Weights of a small mixture-of-experts language model, trained from scratch on English Wikipedia.
Size: 13 layers, width 160, vocabulary 2048, 36.3M parameters.
Experts: 128 experts in each of 13 layers, 64 tanh GELU neurons an expert, a sigmoid router.
Below are experts of layer 6 (counted from 0) of a mixture-of-experts language model. Rows are named router (the router's row for the expert), up (a neuron's input weights, with its number) and show model dimensions 120-159. Each number is 128 + 24 x the weight over its row's rms, rounded and kept within 0 to 255. Numbers have three digits each.
Before each expert's rows: a language model's description of what the expert responds to; "gets" lists some tokens that make up at least twice as much of what it gets as of all text. This comes from a sample of Wikipedia text that the model never trained on. Tokens count by the router's weight.

# expert 22
Clause connectors and articles
gets: ",", " a", " that", "and", "ent", " which"
router:154141133136130068146151164089109075153093140135112156142126113139126156109125117117144129119137140116164165106140128105
up0:160155158106140147101157035110079109096095145148134091141144125116147107103102136090135089117147109117115092145069140118
up1:112162127138143152124151164108111156153132162126121154101124136138177125113149160129143159146123078126103125129113123088
up2:120142133114113139138138157131092141079119149105135150128109116132069140113144156123116156159166128180111122147109090123
up3:108117122116093107127159126085125172130096160135120117086108099130087124182145142107124130103127142137078181092129123130
up4:098122118092158077122126109119140112113133120102080112135120116108111159155137103158119126112136163124102093087103147110
up5:132129150152149128111092161102111112127092096170160098107112105172159136141143113100151128118123095095110118150143146102
up6:140175108129134119112099122131132110123111124126106115097152118120134147122109123092118130151121092120128163060127113128
up7:144142168101156133084153148162102127134150104115142153122136142173123125132110137102152101120119144142129141128111169153
up8:116149102129147148125146172142160134077121110172116153096132107127125159108126138115102161097150149133167148105150070097
up9:147113133130131105128124141137122125127158097131180151136138130103087060145085159160141146176096138138126162112159109163
up10:119149134139126104116118163108127106112145143150151141104156145071137126089102127120140133090111124109118150142090121112
up11:136182125140142097082109174093130106139073102144126128162115085100114131116120133076122137129153128108140100133096103157
up12:116112140127135109170150077140126130136118126123125113124133134111152136108089087091115067095126156117107111141112091129
up13:111134132129151113128145134093121164171141172124128128151131173146118121131116106137135126149135155106113147119126078096
up14:113129109097115134093138142108125119137130125138165132078161104108137130131133123112141110131107107110111129122131166137
up15:115120105132139102113103098128144124146142151102126103162135093115152126127113093117132121124139121127101117122164135154
up16:161150111163140135090115144186148111112121105105113163153111128149127171138103139107162108140110152111099128097098122162
up17:099109165149156142130113100130169120121127145138127160136157099158083117110111151149174109105171130118143088129092126114
up18:123115156207118121126114170167115091133128111125176129086120099105066096145097112134096163146160131145161095076143114119
up19:115132143118154114129166110119123131150105086129117105175111138108131124117117147102133142147124090108093131103112165118
up20:102116070095141147115126133157133077138142148109119127136097137136160074133122164091161124119119163139134136180120151145
up21:122097094143146114091147189125137125160101161102096116132137131112139129164147118119105125123108145131122139049107127144
up22:175149120144114127101138141119127158129109105120133084137168122130119096128124146126081118150148133157146110131155129100
up23:149096140159090103107114148161129165127113158128107100133101126143143123117112097103132120122145069166107133153122136161
up24:139116140141154126161156109112135147131152169137123102144125067135134097131151093106118181100117183144144114170077143117
up25:163095135100097170122149176111121101137177129099134132124133099123135140151159141081122155089130151105169084109133152093
up26:099070133155114096122106156108109163122105128134132126151128146191161139070148130095094129133149096065099125139127145111
up27:155152088095101119127162100148126114144136164125106188107084168107147119085141150114150107146180116155088127123125108149
up28:112144186134091119110130148094132119105098141129138134158181145129130163145157113126117132168133152088120118091112114169
up29:127164112144132168171120113124137167150090117163128163155106152144164137085119169087112130141105114129113134098138114092
up30:160127174203140127133135143092107141157141078099147184086130134138136147134108124101074112125149156137141093143133149117
up31:135151122100107095126161116146154096131127106098090155085110147122141096101154145134134143059139145120167105125150148127
up32:076120148097146133086070108119126153108130131106125129148117143130103135120144134125104155159155115140097142147160129113
up33:184145160117192150131146145123130139095150149140153113148130147093129130185152107102105136137127137114193140139156125127
up34:106122120164109133153126128178157131140119125118143129103115139111131180161144117135101133179149151177182104147127124160
up35:117113138122120105121149130115127141179149121098121195102146105158108132092128114106151126096154101145104130127161087151
up36:167162125168147167162138150153152165126123136121124137115110111128090148129144158151116117107148144124101166163108073104
up37:136151117130119094147146103111142140116130123178145118123101115144150154157105131094110185124165123048129100121107182150
up38:093105162123119146098167136122151130147128118096136128137109139133191125106193118173130116128122118137108114126118151149
up39:145091130120120102137126136128091110133130106154109081161122145155141130095136130130135134111160137099119177102108113148
up40:105099132112121100136129129155101122095137072148123095131127113132138114146144163138123131081091142147152096145147135100
up41:116115154129155112156132180119121083160141133137133119130121092141130156126099131144149081102160129097106124151136129155
up42:157154077124187119113089133136142108151113134089137156129103115118153144099122120109119130129135166162132159120143114127
up43:097106136119145086126058119145116137122131116122149152107147138159144135083088150137139105202155167157106070110130091127
up44:076107152125154128144108126122115138136119158104092161138158171164122078124155155139074115134142184112120158120106104115
up45:143163132181127080114150107116097092126138092133071126160108129128113143152142155110147138154157088114108176149143083143
up46:095139165122134154120144117085139111137110131117088134132130140146116172107169124112157149081100063089104154142120162133
up47:116147141140123168124152119122114144141112153138096150117151135142094159133117136108120110146146092152108126132081158107
up48:129146155120187137137099132118138123146107156143113087111115113120129091113137110104131116131160115134127152160130133158
up49:146074134133139092122134118120105124139142136131116130125139048131130119063114176082182127162166153115112119109113109143
up50:090105149130167123130136163182112163150134136113090165126125115116123089084157160109147116122162117135131151118121130148
up51:150131094096153138130087144172157136089095114119127128143144120118103150154129118157119121124094109133175136141152116152
up52:142109112182071107152149122179099106134110098130095134123114148112120121100108146181113121183150087132105109166127135124
up53:176141139142156099097161148123091137179116131128130141143106121095159094129157111136115107073158166119173135125128128134
up54:119136116143120098160106157172116100109150106156154126122132140137146167152061130122122128191138129125124138164140089094
up55:084111146138095110103102186120118141143077146121139085127136117148130134162133164107166108127122159092115119137166093144
up56:137156105125143108120130106127107081174129113127122119155099097101137163148148127160142104111107129105136147134126151142
up57:111135144161109129126152103122117142134150120143127134124138103150143141125105137163146185123171107072151153123104143149
up58:100145159093143135129128148118145154159149146109176139153152139158142137149127101176101086095124172095104112133112149135
up59:104108151104086111140191126070120144137172114098128121144096123167132151157104093137159129159141166157149142094129106099
up60:108118117139134139139080099107095159123086143147137119163097130131151111142150129163144165150136159111093151092136143093
up61:126106147116097137150130170084088098150141097125120174140109120100160155121123156106150137142129147122170161143129164126
up62:128135110102119096080132110141125099119118111107142129136128104081143133151079136107154081134071122136116102121124119150
up63:118089125100147097139124102096122136141135130116089144146169150150103137080110172110167086117174116142150164099126112132

# expert 63
Periods and h syllables
gets: ".", "ha", "\n", "h", "ja", "ho"
router:167157108083126108126108152092081127160097136130117114133111149120104149117107145132128140123137108126178144102119161147
up0:114107128105145091107085120089122115122129140131115124168149115164119095115138119086094122138130125166138141115134120100
up1:123166176151154092148099124127184076152102148124164176162123116099148118105084118115113111139149147132107075156149098124
up2:147128118146126098100118174135152135118088149137086129151139158107132176154119140115190144112107144123119154090108144136
up3:109139089099171120130097123145162147143150130155159120120136107134118125066130150137119132124163109118094147138087161137
up4:107089145092057137174145143104118101115106104131069136150139127112154091111153155140107142104133107148140098134111133125
up5:162171129144109141116192150068122169151124132074117150138117123158142166151136122135100104090136094151135139109165123090
up6:112109137163124153139137096134137140169146149088139114142164130092107116099152122164117133127141149111176144085138109118
up7:143130153155145088102154123107099130110071158079111136115114169134125123117192135127096141120123124118139166121093114162
up8:161101148138147125165126101149096084138143134127114156121137138128134106148141180117131157120111158149146102083120113121
up9:166111139146126090149122151121138148139155149103133109083130153121137113105108199132136139101110116143101089131137088121
up10:116182136133115117104135184170126145115112110147132098119157134150125141107136133162155092088130097103123146107091114156
up11:111131162110111145140111119168123130129117135138118093149082114137098073109135144121115107152124144120111108140128109087
up12:140188175099148190141105102172132130130146138155110090158153119111138139125178135113136128119120154068200160131116106094
up13:128123148115128137081103105081118128148102151100142088131102122140125133093185114114111087140112154148109136145156126098
up14:073092140149125120161141086129140086102157103110133109120123145111158149149145123126120125120115147144133117128137149144
up15:111112119149118136101158145138135165161074114120115162142139173103172110140113118113133129149106135148150145142142117143
up16:078103112120104161142111127116154123194150132118158153131142096157161092122164157144182158176147136108150126133127122108
up17:103120140145161113138150110123114121143130140166177094131143162124142146156134206145128125104157117141104082128142126113
up18:131169127130123127096181145117167135172139125125087124180153118123124126101118133112106142105128162126152162104151163084
up19:145142147112151153114114129135119149084061120131101135128086156084132116124174163086174112149102178093130151130094138131
up20:116139106133109135099170133162161120093118127126135110109130115107130109135135166096124142105085121105101146134118128166
up21:166111140138123096093102147063125177146070150155140117141122109105156141132165140120111094115129131112111134142104122143
up22:151175129074117154082121130107163135084172138094110115089135070073111162088116144113127084135155129131151120148129103118
up23:099128141115079115137122124114124099175141145100128117144136113143117109155126158144132108133136149089116077082111145127
up24:160093123098096100138112119108135090124112121141097126103113153143161141079104149168091137111165073076144137118123099095
up25:152115168112141136152136111124118107088120152141158140102115140113106172137135127099141099136081127093095101139132113144
up26:098095106131111082133169119133139131157135151149092083159176127131144152143119090168065078104129117100159135104154154104
up27:135125131103122105134094144088146136170146151172162114145168121146122162141175073115113134145146142173079108129101150149
up28:150160116120122127126116075086098175116134155142114095131088169154136153152131078153150116124126130149121140155175104115
up29:126135141116131101145165152131144191132115155129151111107139141115125185137140127128121107171124139108132146125169127138
up30:130136098136159135136123170142095134125129123107155128158118131092096100097149098158118110137121111147152111130169164157
up31:157148122153127103087129181100089112116073129131167159134143111157086125146158184130136104082169141138139110132151128174
up32:119125073088071114116153179126135121120080114163134094120100126130092154097085135145117160146132144113145159097129159109
up33:110128143088141088166153123134126149125133110139116126146108127148126119110099153148129110112111126173152181122114157138
up34:165101140123127140171090154157117130109101141169154160133133089099120108113087156133070134101149173122144140112124148129
up35:132155111124146135124131114097109092150100165131081094138110118141122109155161125115147138143134129091090078127136173138
up36:145120145097120083108125142126134118145158068141126113161092103163134146114094131169122135135133123128123123125153136108
up37:123112128140128139163107161108135088130138139114147115154137083123110129113114118113132151099159083106172124102101127143
up38:102095127103121146129120112154144114116113121122095114162146131124109171112107075123114135138149124117156144131146076134
up39:147163128135097180144109128164052095103122107149198106128126137120077153116133157115159135130145116113087110091107129132
up40:122143116156183131128113118152123120129127162134183114114145125135155132146160152154167167088147150112136075100137160111
up41:112152107147124099108134159091125153119085146065155130113139149144135142126088147141119163130132127139152152137110151146
up42:159172123148130158148137101135138074079122141133114127140104127148124136116148127143123131123085158138159131165118160091
up43:128127095107135153160106160122138113156105141105138098127138128144161087138090114113158132120145120139089152147144137139
up44:123129082116155129118159138129150135172121158109149115111137139110172161107129140124098095120167127142129128139134124116
up45:084173131130095116140122118177147155123134153119136118151152107134132160107149143108091124111133125099081131111143085103
up46:162131146125136142149072118147129137145131103145100130143128130154140137127120119137181153121157109120144157114147077147
up47:090109111158167128126145111180125116150128107108181110106151107111145157139150081153157140152136149146112106117115157150
up48:117156130107115120151164128173137103137161112154118084159139077108137117122145106116145125114097109140136083137104135137
up49:138091114156120097139124088125142116138127125136119125181128150186157138132128108107123129114143119107143143117060143129
up50:149122125097114136093146134137109106082116162129135106089119114129137108153104144134107121143075090118148155150098134137
up51:130125110135096084122112163134146121123147150092144121138116148144157088116042139118145128104114088131090121164107166100
up52:125126132141133118067161121109130128133116135131140147086157153114170123113143122110134136122134161125128162067145132102
up53:172177098104114163159173099128113158128124140129161128082144102127162113108172131157134110114123151102115139098095110111
up54:117090147156127158107099118143149091126140132121149108133150162150125130125050092132134095157151135114158125143185105113
up55:114106141166123146156092120117110138159157152099152131089121106091146145096105138095105167158103099135111170089160119137
up56:133075115112160168099133079128110127115134103147097122111135147160141111136154084094144158108167122107107111143159135139
up57:132119149124109090133095092142105171134124114143111137143126124153145165139142148144086120153101128117105132085134166125
up58:138089130127136102126135118136074137103114123115121174110156125140161128150143163178143159121160199157168127115144130120
up59:185122109131103143133145140083113155172175101121135128118126096117130134136162161146105143134129161166140126172174170132
up60:139117130104149114131108144155154141121115132159102146152170126147124156140139104109071138085130131108110167149089074112
up61:146139086084162143142152127092130109126161091115124139171113103136115128103133146090095125145129132114121084160121124123
up62:154143092127114099142148128101089128169169133133144071097145090125128174124101151125156146150130139114130068132152105134
up63:147121128172133083137126157132117173150147141130136112143124069169136094170122140153105108102155102139129165092080135120

# expert 54
Inner word fragments
gets: "g", "z", "i", "udi", "gen", "iv"
router:122170162117123120107141147146095113149083123152110115158133105111099194077154105179122135128110098124178117103159128116
up0:115159140083145122136182166131076147171103122125091133124150126168138123101121117119143126127154175139099153091110158123
up1:101100122151104115168140133172116091092150140140136113150104081109139144117145123175119145097138155142098162148177119130
up2:125192092143152139142135152089096111141103113169142159120126104169093144129149119187149115123105085120080088097181160128
up3:098130134128117141138154159059096139136122157131064167152100125118078152111162154135116144136114161119136129100095107135
up4:169141148087128152139100110162152117105127120152130136123139112120131123136155076112147118130090150167121110096098123101
up5:124118201121125117109119125107140109108109148126096118135067147111159127126105117127129147139136101097138153133098139144
up6:143161126105102131126132111134135159138129088078143147101113153141096105094147162134148146132166175125139108175121077166
up7:112078105159084104086112119117121132162131133123128096117140136130154141154099121118179095102151160100111126108145122096
up8:151149094134118122140099095142115072106107121122136102123132153107151187163145122156148124125132118122139075116142102140
up9:139134097153170173154125129095111163129109177102109109141164079103106130170098094152127136160113079130143151081145113098
up10:103113105070131137073127105132142105103121090096099135151141163115126103129150096111096160159132200122092137120138117081
up11:137170118143119168174098147200113160141148156103179135102137094145191112123141123145122095146091097154165104113090135098
up12:126082151120128147119117138151133126175126106125133105132130112124136147111132157115120133130144065145135100146106128122
up13:136121088114154108123110141105165074163110111139132140120110171119105103086141175117190108102134105140130117133132110148
up14:141108142119095113085118129146125120151131114102069126147147140112131130097123142146170116096115139123148125162102144121
up15:124094147182124183114200103159133147111116129127123135073144126112152134125111118102116109100131129111123150121107115079
up16:139124122119154103104096127154113123180097159143095103124080138143138146120099150150142126166170127135110111154129113132
up17:168142134164146128159104113105125148121148083127110130140110163158114113145112145117127087101117129111150115131100093079
up18:153129126106091098130139118112160095144142129133113125104140123108123155071118137108088163147077100162137139098100114141
up19:137169158087168115137117154094126112106135133106134112139122119149137128096152120146130117144123107082104109113142121133
up20:111105074124139093082117163092128108105119143136097089132105132148111094122157147150102101101208128158120125144130145116
up21:158104082067141086055154160123123096141126069119097172143124155141114131150153126154133137097162139116163111102100155138
up22:137166122117134160119140149130102161149103122127155150125134113143114141101119133123124181149096120165141086131161105181
up23:143143111088128120149144098112130129157100108135067130178117117130126142116112130163188173121134131107122098147125162085
up24:090128087129121153134124143119111134176187107186150129094097116132119126152114135168123146132134093105144134147129095130
up25:132139101124130085146104102121101126123137153101114163170097147142129121096147109146116097111093103175155162100105121165
up26:132137106149149102136096091159098111169118145148128172127139080113155107093129133132110136159153144094055153141146113167
up27:101167137115130105181131157116137120101105133141161113133154110113141132159142138156112148105133075140121131142156104165
up28:124104121134098124105077098121097109141096153153165075108131074124120125110104122142116141124098168064131116123118118161
up29:129140144149127137135105162148114145093100143156119146156144116114147157131142146156115072133145134122160101178109149156
up30:103130122133143101156119120115079120136151093130130162093101126099151140160151119174113107150157163163171099106131096100
up31:156130149131077123105167103090129091144132131154110160146105121116117155110180144151141153170117146103120143109117113123
up32:111079135079125120132149122149168139165145145158125186115147151128097136117141145215105127114135130093149130153121163124
up33:098133102109150131156126103123087140150154155155145165118105098126120122082090137139090130095094098133121151127139122123
up34:128096124096098132125177200165128145121121136130148147156135133130100146094107115144095113066121129127170085105146165120
up35:150128142121168131136122105119149147167110165165105155160101109105139096124077113120122174177129101119133147176138157136
up36:093123121109140155126180122142093117131147123148126081131115132145157124120120140144157117134094143169126141125119092128
up37:138140134143120153089151118090115108156110132110108136134119131124111119096109122177085140103191115099185171147130143147
up38:140120149147131145105145137081146147103095134116121156111123071136093144144094126128172152113121141071123167110120162105
up39:115112114127142081125121171112153120150117158170077119129149126131116160115083140157109117152160144162139129147088128109
up40:120149123139143097117104134117129160150157090120124135129130121082114187096156147129164083130098111110153128116115098172
up41:144163160102155158115149101131137141107115171107188118127139120105131153130133109099124158149135162130170162154140092148
up42:148123103112141135131133146099159128123071089116107138142164146110107131124156083119140107133122104123150141091104129143
up43:153093116112083110118132113139138129068173101135133109150113095104150123104124156076129093078104150092089110156095176137
up44:092149122154163170096114090144121106146124122121101075141106146172116124121145116116099149107121151108114129111114137114
up45:073127136102168137144145125141138112162086110120157138129135086108152144097151158133159098172153142111124153132171134126
up46:135144161152125143106164126090087110118146170107114123144130106135106107106145118085108162134139138111166133119134135187
up47:131147141136137139128115132087120154172139141174087077130148100139157125125137154131125167132179083143150085125139147128
up48:104081136094094126057113131116116151147128149123155124166145086154111135128121127145143125092162142122131112105173106094
up49:100132140137118137169139131125099109172079161113105069154134129115127163109133155100115150135119148125107126162124105161
up50:138122177133110126072098109127128162116132166122153149148124115153108098143111119146104088115111153166142104129099153168
up51:138092180133150106182111145128095140153126152118165110169133152143162153181149151142110150112126117127126110139150137145
up52:146167123111131126136090146166153127120099086111151111107130114104132141060165154115146133129117118116148085171112165107
up53:130141152122087142124116109120168122079137146118074101118130152120139159116143162124176146136135144126169124107127113130
up54:094107130075148136105119088134144140127117145113086133095091137147095141089116119158140103128101134123075122127141124136
up55:116079149125149118122129142134163124115129131156124121116161140141107128132120137130103119104123150106149142121149132155
up56:116139141134144117164087156110126163184145163131141118099141139090154098121103143114108102108115096108141175192148133113
up57:112117121100110144147106090116088113139146102097107136159114090115092110083112109076114091141164124137158122213108113140
up58:146121113114135121134103149138149140160118124141107159132110107123109179120107156097174122170106095112129123142127122128
up59:130120162134131101087136131126117161109116117148153137123149104135109139133137130103133120165110135062107154118117098094
up60:110099076109186158104131083129102160146091100113123150105125116129102138123126133155090116155164109113116116120104167142
up61:144137141129144111120074086129133071130123130153102131142145154134113133126132152105149108108128130114130111160150140118
up62:177165103121164132131157111156118126120097146129078137145108139114129162069163166073137146131102131103106129115089126108
up63:116150126087165108097117125136149123122177098114143094172123120082135112133122120095089117164135109141137097149147164113

# expert 61
Clause punctuation and conjunctions
gets: ",", "le", " and", ";", ".", " but"
router:168137132110146127095154101112122121149083116106119147128129107118141147114117144162094157105116096124143098099156122079
up0:117095135114138177082160117133155146100132091101089151100115130138150117171115130142161149119104177149154149086130106079
up1:179129150071123103109165198128109128149112129127071071127148095167126153159147122144128131150137150163166112099124102147
up2:150163152126096124153145112127123119108159126127049139175110124135116162106160139105107148157135129132145144125112092145
up3:139096104169104143120111092109129133125158179114102135164125113128101100146109143124110089141148084061118130152157132082
up4:107100120133162121126120151099155119105094121125125145111121125142120108154127116082129182127127154142083160166110117143
up5:165116129136132099122106154133095077106138172148120185128085115114109099119213165079134164100126131129111137128181156184
up6:167127142141143128133120109093091137118166085144180085122103115089117147159146157114097108064118133123129150084158140084
up7:126131126089154119145115133089124122111095110135113138149108125144092088074107150147118085138093126130083181161157131139
up8:155117150147128129157106152158134085119108135115096095084119137137138143164129186128138132133128139149129142084127175108
up9:111151132099172141115082095137146110137126103130124127110143110119115126140135118161147171120151117130153113140097181088
up10:141141123150167135140104084164137152140124122146098127152113104134099083131141137099138141133109164104149128131158078139
up11:105144142123133140112120095140137121127101143131102143127143165162108129099154131143117100097064157080178155089173145136
up12:124084103128109119097099113100128141161117143131128136137130088105132170082161096158151089110128082110152113147110089140
up13:125115172097098166153101124145119139136122119113117090112111125104151131141108143136108137163102103107108124120149136145
up14:124135151098179118133084120118104103142131099137136152132102123146149167164166191130137131151110112104131126113156148133
up15:140137133144151126146191119095107135123140134146128140104125150145133119103077108081153121104109115130122105159120147108
up16:130120129128084125149127119143142137121139185154087090079165124140093134115132150119126131114105160165098083141166094150
up17:140090160116121128109167086095153127120135099135080136096104115139145162155205143106128143096117091167127124091150087142
up18:169088158092163125138129125113118143132100156125111107112126156161125132103085130114123121101132137138148134112194137153
up19:096102117107108158124095119115172127140111160152084115148150088136162166118153136131121138137109115146149105114130152109
up20:153144112131109104134108150181070149139135147138193126163115140097141137130114097174113150166174149116120136106133131149
up21:151113124133174091092153095122131165136126139089106116110119116108131107135105135135165125125145104128115099133102172143
up22:130147144130125121135124140163101102143179164153154101138129143137151157124165111110152175085117114114070132149159151139
up23:099087163184107129112135161149114120151100147148148154132043144131135162117120170130168141105133126102127144081085135118
up24:124132127137098088183156146140168119119159125139136091072133123127113140113129119144143160114080103123154110143103119131
up25:151127109110164150159127131090108056085142112104090065147152120076155116153060151133123128108094116126112133138147151100
up26:140088143127133156122129145154163160145141131154104142097145135099112130141101122125116148123135134133124112161132146111
up27:129114139177136123128164138120172134136098168159139115152138154103179109156173118122114103125124103126103147160154165164
up28:091114151119137104088086101089150112137150158166143128096106110136125116133113125152139141115129152149104127144101130149
up29:147142118142124169087153106116136116105107128115093138116130129134137107138128181113119109108118137133121149146126150144
up30:119116094148130146115143110152107120108123087168116072144127122131146109146177166159124161133090102190120142102111121169
up31:115131129099146135135095141152134122185145116148123162126124161093089128131101096136115100139134179124131122136117100077
up32:118145085139150132136138186163128116129146167131108114090133128196096118098095135147108173140051115134106109119098154125
up33:117083141126134123127138157118128126107119134139144066114104146165130181139115162097158136098139087108117127150152159117
up34:099122170151155108114129128082142126133128100138102166108125140116132103127114135079165106073086145134111160112111184097
up35:135117142080097141107088123126110124122104136137111089155111191100113130105120104114136122130088136159156138147155175144
up36:106149088098131124144112120081128127136146099123097160137125103129092123141148081144133131118097120089143127111133101101
up37:141093125109103170127156117145121187096145177144124156154103132093174164124162157144129119079121130142118157124125126094
up38:106144140129137169169127098126092129084149134094183168167092123131124132168176148129093119120151199112154131127120119095
up39:057128148148129123155124152155167097160110122148134103172147116131120113129141125096147087136120150130110144185151139131
up40:137123146126156124138144156142108166125155143132091098119071072123118150133176121142104139104118175135154079136125133106
up41:118117176142129126133148177110127090139111123116130114101132134146154133103151120105107138158106120125119137104133133108
up42:139096126133139120146156116081128168106111151164132145086150160128140136108099111114096126152149112170132080139175165137
up43:103124144150078116103142142098142100108107165126124145135111144106072135155086094130134101143124130138189117124106092137
up44:145128106114163133178140122135139147141173111123119121141150140106144182141050077101109123135117174134113115115064147133
up45:113126120141086114080120120110121114144136142135105105095164137126115179047111111122149151116112145136112087113150129128
up46:099141087126101138110083127137139093118119156106081120141119132095141151090088136095103138159104129114107096080105170139
up47:153121105142138181107100115076169113070130131139106140152118117112120117098128087135114113129125113112116128086096134172
up48:117117124151128125115156137096088136151081122137127130140106114155144117111106149144173127131101139155152093126108116133
up49:128142107171150122152115152129125148127143164129147172102122134116123127104137142179149102133146139135139083093109132106
up50:128125119107143142151127118147116116106100106115185152079101150109136145124159134166101146192129103127130182136122121144
up51:116118101114104129128119122159136108124083110109138110128158132113115118097140171092128140134098183107131146144108113106
up52:123138135121098155127149126145146179111099159126157087134122158113147122119114065147141132119151154108141120144154131150
up53:081119150110157136094145153101124127151125128116130126132139133129137169143156122129135068158194119133171094143137144141
up54:175144109104101109129112081160109121147130087106166122141101151128135160158158100123111148142080144132164081142170134119
up55:137093143105158129165089109139177118116123124081101167141120123134164127116142121082147117087109125109111163096098099147
up56:099125119098114137143161137106109155088103075103124196117101111141139164129133141137137129148148069135135108122101143166
up57:125168134114131132093173137139128132146139149121127160129123117139133122107089131172125135089155176135150083134104121130
up58:116170133177178097142088112103140169137107143143130160108122136109102125111174179113121117127122126107113128107135133104
up59:130159148116129143107110129115121152094121145106152156159113134115140162128127159133112075065132127116100139147120147108
up60:098132114123123133124171097081113140182100163129188115110131164158170127126125131135119118106115095130129179158136130108
up61:084130154142163139135168106104179138154138150130143118096112118143131116110134126102156111137133109144109148118130137120
up62:191109114112096131121123178139128150145164210099112123145116076104115128151169164111134114091144131101159164159149137131
up63:139115159127152072129087122140114141127162101149157119177067122101120160083150179135153113127154083139114125138161131172